{
  "d_model": 512,
  "experts_per_token": 8,
  "d_expert": 48,
  "activation": "cubed_relu",
  "moe_layers": [1, 2, 3, 4, 5, 6, 7, 8, 9, 10, 11, 12, 13, 14],
  "lr_router": 0.000324,
  "tie_embeddings": false,
  "optimizer": "adamw",
  "lr": 0.00107,
  "beta1": 0.95,
  "beta2": 0.95,
  "seq_len": 512,
  "steps": 9385,
  "dataset": "wikipedia_en"
}
Below are experts of layer 12 (counted from 0) of a mixture-of-experts language model. Rows are named router (the router's row for the expert) and show model dimensions 128-255. Each number is 128 + 24 x the weight over its row's rms, rounded and kept within 0 to 255.
After each expert's rows: a language model's description of what the expert responds to. This comes from a sample of Wikipedia text that the model never trained on.

# expert 45
router [140 119 128 184 167 141 138 167 118 112 108 114 156 176 133 132  98 146 142 155 119  74 104 114 112 111 102  95 127 124 137 151 164 103 168 117 167  98 119 101 133 137 123 156 109  99 152 171 131 157 143 115 138 116 133 139 118 146 134 132 125 149 143 141 101 112 114  98 129 127 140 147 137 146 120 139 105 143 121 161 146 180 176 115 139 138 160 102 106 135 134 138 144  91 141 128 136 135  94 112 168 120 133 135 129 126 135 129 146  97 128 114  77 110 116  83 140 115 125 170 135 148 119 119 139 129 161 113]
What it handles: Sentence-ending periods, line breaks, table pipes, list dashes and section equals signs, frequent in Indian film and cast text.

# expert 35
router [130 121 127 164 117 147 125 173 161 133 151 107 155  91 105 180 137 133 169 117  86 116 165  92 133 141 160 134 144 140  70 119 105  99 178 127  45 136  94 131 161  81 147 113 100 137 126  94 131 100 164 180  83  95  95 126 161 132 109 143 133 149 153  95 143 120 125 100 124 131 117  91 130 142 163  98 109 138 139 140 127 107 123 169 114 116 115 148 105 146 154 110  95 160 142 125  99  98 120 148 143 120 156 110 108 163 124 113 136 116 136 119 130 106 133 161 105 100 110  88 158 122 135  83 155  85 158  97]
What it handles: Opening pieces of split nouns and titles, like Nur-se, Journ-alist, Con-vent, plus National, FW, MF, election, and digits in lists.

# expert 25
router [129 114 147 141 150 120 109 118 105  96 133 119 124 146 158 122 123 161  97 160 131  87 108 118 133 158  97 141 128 149 108 161 142 129 170 111 148  79 116 101  98 130 110 140 172 151 117 187 112 137 148  99 134 109  99 156 120 131  97 158 137  94 136 106 106  78 115 113 100 125 134 178 124 158 165 101 117 110 106 146 103 170 152 104 162 152 167 103 120 118  95 131 148 135 118 139 149 116 137 144 157 164 137 140 162 189 136  98 109 107 144  91  94  91 153 119 100  97 124 146 109 120 111 137 127 104 131 114]
What it handles: Table pipes, commas and words like featuring, alongside or country codes that come right before a person's name in lists and results tables.

# expert 28
router [112 138 166  73 149 120 102 158 156 139 103 135 146 137 115 130 146 100 145 120 137 148 108 101  72 163 136 137 135 115 112 108 123 130 103 145  86  96 121  91 135 156 154 116  80 154  91  59 166 123 107 101 103 130 122 156 140 104 123 139 100 142  90 129 106 113  91 107 110 114 134 154 155 105 138 123 144 105 156 146 130 140 114 108 106 101 123 119 144 113 110 102  88 107 112  89 142 103 144 112 127 117 170 165 164  78 140 159 113 120 133 136 125  96 126 128 161 156 124 111 145 147 154 104 145 148 142 140]
What it handles: Inner and final word pieces of names and words, often French or Italian, such as Napol-eonic, Mov-istar, nov-embre, -son.

# expert 56
router [116 129 121 108 128 130 162 130 132 126 158 175 157 132 154 135 106 103 108  63  51  84 110 116 126 156 133 117  97 154 142 153 118 140 140 102 119 180 120 104 140 137 130 116 121 134 189 125 142 139 149 146  98 152 140  84 117 129 132 136 139 110 166 150 158 136 145 154  99 139  79  94 147 134 126  87 150 163 215 142 134 146 165 125 145  87 134 139 133  96 145 126 114 118 110 131 128 145 115 187  86 135 131 180  93 134  44 127 175 136 146 123 137 121 132 123 106  94 133 130  99 131  91 157  89 154 124 115]
What it handles: Past participles and past verbs after was, were or been, often before by or in, e.g. designed, built, announced, released, used.

# expert 11
router [155 116 120 106 108 126 120 109 109 140 147 125 124 108 147  96 107 107 165 119  54 153 131 102 134 144 154  91 123 126 140 116  96 125 115 131 135 114 114 125 138  97  77  83  63  90 148  93 101 143 136 156 100 151 149  91 129 118 141 138 136  94 135 137 132 148 108 145 140 146 107 103 122 128 103 135 156 121 129 170 141  76 101 164  92 159 128 103 122 137 149  87 129 106 115 132 155 122 130 141 113 138 115 136 113 143 123 132 110 138 108  88 151 117 111 119 120 120 117 139 161 116 163 100  69 151 148 126]
What it handles: Field names after a dash or line break in infobox lists, such as Name, Location, Country, Title, and some mid-sentence verbs like found, entered.

# expert 51
router [ 95  97 116  66 124 131 131 136 137 118 141  85 131 120 129 145 147 135 112 127 142 111 131 160 175 148 128 139 132 130 147  85 111  95 114 112 118 140 127 166 130 109 139 119 164 127 110 115 170 102 122 162 117 129  96  70 146 144 120 154 105 141 112  97  96  99 101 148 131  94 132 156 127  76 163 149 114 149 109 165  86  97 128  83 125 130 124 144 138 117 122 122 146 124 111 131 136 111 112 122 115 124 124 149 106 109 154 118 142 136  81 130 117 151 120 109 120  97 177 114 123 122  96 133 114 118 131 137]
What it handles: The, a and quantifiers like several, many, entire after prepositions, before the noun phrase, plus line breaks in tables.

# expert 40
router [ 98 131 135 166 113 102 146 162 131 123 135 163 115 122 109 123 170 119  94 105 143 134 143 153 143 140 107  94 134 100 125 106 144 152 144 147 165 133  87 125 123 164 109  97  95 156 139 157 121 162 133 133  98 109 162 183 114 121  92 116 158 128 138  96 111 129 140 127 133 126 142 121 115 113 151 145 105 123 134 129 145 124 145 127 164 119 187 121 149 130 119 106 116 134 150 109 153  89 165 146 120 115 134 131 160  96  91 124 128 132 136 140 153 126 106 110 151  70 139 148 117 121 131 137 168 195 111 146]
What it handles: Sentence subjects just before a verb, mainly pronouns and name endings, such as he, She, they, the board, who.

# expert 63
router [170 124 133 124 156 158 114 130 117 144 113 106 130 123 132 111 139 141 115 109 159 139 116 126 140 112  88 164 110 172 133 128 154 172 110 112 151 164  77 129 167 152 203 117 145  86 138 114 109 143 100  99  86 128 113 121 145 147 104  79 137 137 126 163 127  85  83  95 128 105 109  91 139 106 145 161 116 150  84  99 103 129 141 131  95 119 131 181 102 140 128 115 126 156 116 170 118 112 174 169 162  95 128 119 113 117  64 131 152 138 143 135 149 134 111 119  96  89  85 157 113 142 135 160 143 133 144 104]
What it handles: Type words inside organization names, like University, County, Labour, Museum, State, plus acronym letters and name pieces.

# expert 26
router [118 123 152 125 122 127 118 126 143 122 132 158 104 126 127 125 153 145 140 137 108  80 116 134 166 146  92 113 139  77  86 134 164 133 155 115 171 112 124 160 108 142 145 147 124 147 131 189 161 150 122 133 141 101 119 139 174 113 103 150 145 143 111 122 108 102 123 120 125 130  88 147 131  87 140 123  84 148 105 159 134 147 154 132 109 128 159 151 176 124 112 168 142 127 123 144 136 126 149 138 153  93 125 125 159 165  88 160 134 119 106 108 101  80 140  91 127 124 133 164 112 122 117 128 169 129 132 133]
What it handles: Whole first names starting a personal name in tables and lists, such as John, Tom, Arthur, and pipe or dash separators before names.

# expert 44
router [ 78 133 142 119 103 136 114 118 127 133 107 106 144 130 137 102 135 115 126 103 147 164  89 130 125 102 146 127 113 130 160 154 116 117 137 135 135 132  73 165  92 131  92 127 126 151 151  92 101 101 122 124  74 132 134 103 187 119 137 113 123 139 135 168 104 118 128 118 114  82 143 148 142 131 143 141 126 150 137 129 145 113 132 155 104 126 117 150 139 122 124 181 156 143 140 127 153 111 136  91 114 117 158 148 104 140 103 150 170 168 136 129 113 128 122 103 132 161 101 132  99 136 151 120 103 156  85 143]
What it handles: Content words following the, was or a in narrative prose, e.g. arose, erupted, misinformation, decision, believed, time, war.

# expert 39
router [166 152 144 132 101 158 145  85 120 156 140 126 179 127 160 143 108 125 109 122 161 115 155 171 133  94 147 146  95 167 139 143 149 117  92 136 141 141 136 136 111 127 160 127 158 151  90 153 122 135 145 113 168  96 146  93 123 165 140 106 147 118  81 144 156 162 119 139 136 122 108  97 124 154 139  82  97 135 144 161 162 139 149 125 111 127  83 122 143 150 131 163 124 160 136  96 117 163 115 127 131 146 104 107 151 128 163 119 121 134 117 112 121 112 162 184 127 129 108 110 122 116 122  84 158  85 107 199]
What it handles: First letters or pieces of place and Irish names (O of Omagh, County, New, West), often in sports tables and geography.

# expert 7
router [130 149 148 130 130 140 123 114 117  85 111 143 125 134 135 137 119 100 138 106 108 115 162 111 131 152 120 170 105 120 121 123 111 155 114 172  95 129 146  51 105 171 117 101 118 136 136 118 129  99 152 134 103 104 127 113 144 109 117 106 141 130 103 118 152  98 118 135 130  98 134 139 128 111 108 157 119 132 120 144 107 162 103  90 153 135 158 133 112 109 139 129 106 151 121 129 124 123 127 109  95 125 144 144  99 107 132 133 107  70 129 124 133 157 166 150 127 152 100  77 105 101 121 126 166 121 108 127]
What it handles: The closing = after an article title line, plus sentence-final periods, last digits of years and word-final pieces like ville, Cup, aries.

# expert 49
router [139 125 161 145 144 121 115 103 125 169  88  98 122 140  82 155  98 129 138 144 122 136 137 115 142 150 108 180 139 117  87 115 143 111 147  97 121 115 120 136 126  97 154 126 154 161 119 146 137 123 134 104 108 118  91 127 130 108 143 136 170 102 129 163 140  89 107 123 152  82 117 122 134 121  99 130 136 136 141  93 132 137 137 149 124 138 170 145 127 128 110 169 120 167 136 124 120 103 128 135 136  97 145 148 117 101 123 122 117 152 176 176 128 137 131  95 164 160 117 110 154 147 147 169 144 123 122 157]
What it handles: Last pieces of names and nouns just before punctuation, such as Berdy-ch's, Davis', College, Stadium, Series, with plural endings ers, ings.

# expert 50
router [117 118 119 147 124 107 145  98 151 124 124 149 121 142 134 118 137 133 146 153 119  77 127  79 144 140 129 156 140 108 110 124 135 143 144  99 126 127  91 141 151 107 116 143 167  96 109 159 123 151 129 131 123 139 127 128 146 156 149 132 118 152 142 129  98 114 107 131 119 108 150 151  87 125 112 103 113 116  99 171  96 146 148 128 129 130 113  88 117 162 125 155 126 127  73 156 189 132  95 105 129 114 137 169 115 130 168 118 120 159 111 122 119 159 133  68 134 172 189 134 119 144 119  86 146  94 153 133]
What it handles: Wiki heading markers like == and ===, blank lines, table pipes, and the or This opening a sentence or paragraph.

# expert 62
router [150 129  88 119 144 147 138  98 104 120 118  83 153 115 138 154  93 112 140 141 148 142 116 145 103  99 131 141 124 119 182  99 128  98 111 176 135  84 123 110 111 127 140 115 121 158 113 102 132 127  80 144 123 124 105 153 111 116 112 126 138 137 133 120 147  52 137 153 119 115 136 138 135 107 112 146 155 117 135  89 209 106 110 134  96 114 126  87 103 130 136 127 118 127 156 108 155 157 134 148 114 140 114  95 168 116 126 131 129 146 116 131 125 125 177 142 145 155 102 123 127  98 134 165 140 109 132 119]
What it handles: Short syllables like re, se, de, e, me starting words, especially in German text (mein, einfachen, eine) and capitalised name starts.

# expert 0
router [152 138 137 124 133 134 145 133 109  78 138 154 144 147 135 134 119 143 152 112 133 115 154 137 107 130 133 147 130 150 124 121 100  72 137 131  71 149 109 156 138 113 174 125 151 120 101  95 144 109 131 136 142 137 151  95 151 124 134 164 127 153  83 149 150 148 157 108  78 140 126 115 114 146 143 116 137 175 142 119 146 119 155 119 110 125 174 122 116 118 154  83  95 119 121 140 143 120 133 133 135 103 128 138  85 147  93 126 108 117 176 118  97 160 129  90  93  97  57  93 127 125 191 121 105 103 115  99]
What it handles: First words or word-initial pieces of multiword institution, event and organization names, such as Food and Drug, Sub(stances), Stock Exchange, Battle.

# expert 3
router [135 150 122 169 131 173 110 125 123 138 108 116 132 136 130 122 100 124 142 169 129 157 129 149 101 118 182  81 138  88 118 118 150 110 166 141 122 111 157 112 154  63 133 133 119  86  92 114 135 100 106 149 121 137 122 114 100 131 136 116 139 122 162 102 147 142 159 130 106 166 112 107 117 142 151 120 130 178 143 110 136 106 111 114 151 150 101 133 111 130 156  96 159 134 135  74 115 145  97 111 125 103 122 124 153  92 159 120 119 124 108 143  86 139 129 127 118 150 101 121 109 128 124  77 153 120 139 137]
What it handles: Field labels in infoboxes and taxoboxes like Born, Location, Species, plus word pieces and digits in engine, aircraft or model-number text.

# expert 41
router [131 169 106 140 121 125 158 127  88 139 127 126 110 123  99 146 135  88 102 106 147 148 104 134 123 130 112 111 137  80  94 108 150 126 128 176 165 155  87 166 154 174 102 133 107  96 100 135 109 143 126 136 110 132 139 125 144 120 110 155 143 122 142 117  99 175 120 141 135 122 125 119 136 126 140 144 107 109 119 110 204 101 128 157 100 122 140 109 143 152 123 128  81 111 108  86 114  97 138 155 117 117 115 118 148  78  83 141 107  83 115 141 143 116 148 119 112 108 127 157 120  94 142 156 171 141 124 145]
What it handles: Subject pronouns and person names beginning a clause before a verb in narratives, such as he, she, who, they, Carter.

# expert 47
router [109 151  85  81 109 107  91 103 119 120 115  97 176 148 146 124 105 135 127 137 159 117 116 124 135 154 117 149 105 130 120 134 150 155 114 106 125 142 158 101 150 127 105 141 131 105 171 128  72 113  99 131 184 153 116 155 139 126 151 102 112  82 106 100 163 103 121 111 102 117 108 119  77 138 145 130 147 100 137 115  58  89 124 114 107 106  71 144 134 122  87 102 138 161 149 183 138 128 126 155  70  98 145 116 148 148 125  84  88 150 121 118 138 117  97 141 104 123 161 136 106 107 122 136 126  87 138 106]
What it handles: Words in American college and pro sports text, such as football, NFL, basketball and team names, plus "the" and table pipe separators.

# expert 59
router [130 119 120 109 123 160 118 114 139  86 146 129 144 146 130 136  99 136 149 124 120 143 107  86 129 141 109 133 138 148 146 128 144 148 135 134 106 128 156 117 130 111 144 167  87 127  81 154 162 113 137 136 124 120 147 126 146 150 115  97 183 151 128 144 113 114 127 125 100 117 132 129 142 172  97 120 165 132 136 153  99 161 146 126 143 102 147 112 122 100 109 138 135 166 151 119 143 157 129 163 186 123 122 149 140 122 111 114 109 187 101 118 123 126 156  90 101 115 163 140 120 145 144 116 127 123 134 146]
What it handles: Words introducing people's roles or party membership, such as founder, former, Republican, appointed, starring, plus brackets and pipes in lists of names.

# expert 52
router [166 114  71 110 105 165 126 121 159 139 139 126 123 127 120 146  98 124 153 154 148 151 108 124  91 129 171 118 108 160 114 117 143 106 120 103 124 202 111 144 111 123 183 125 124 122 118 134 141 109 106 109 140  94 146 119 102 132 134 146  98 130 114 109 120 176 106 154 167 122 111 105 167 120 129 119 112 101 117 141 153 152 111 133 108 136  95  93 164 141 139 126 153 133 164 109 141 126 120  81 167 123 117 101 167 120 145 139 139 163 142 111 109 120 153 161 134 161 109 158 140 142 164 146 166 142 124 115]
What it handles: Single capital letters, acronym pieces and digit groups inside ISBNs and codes, such as N, G, K, 978-4-09-137.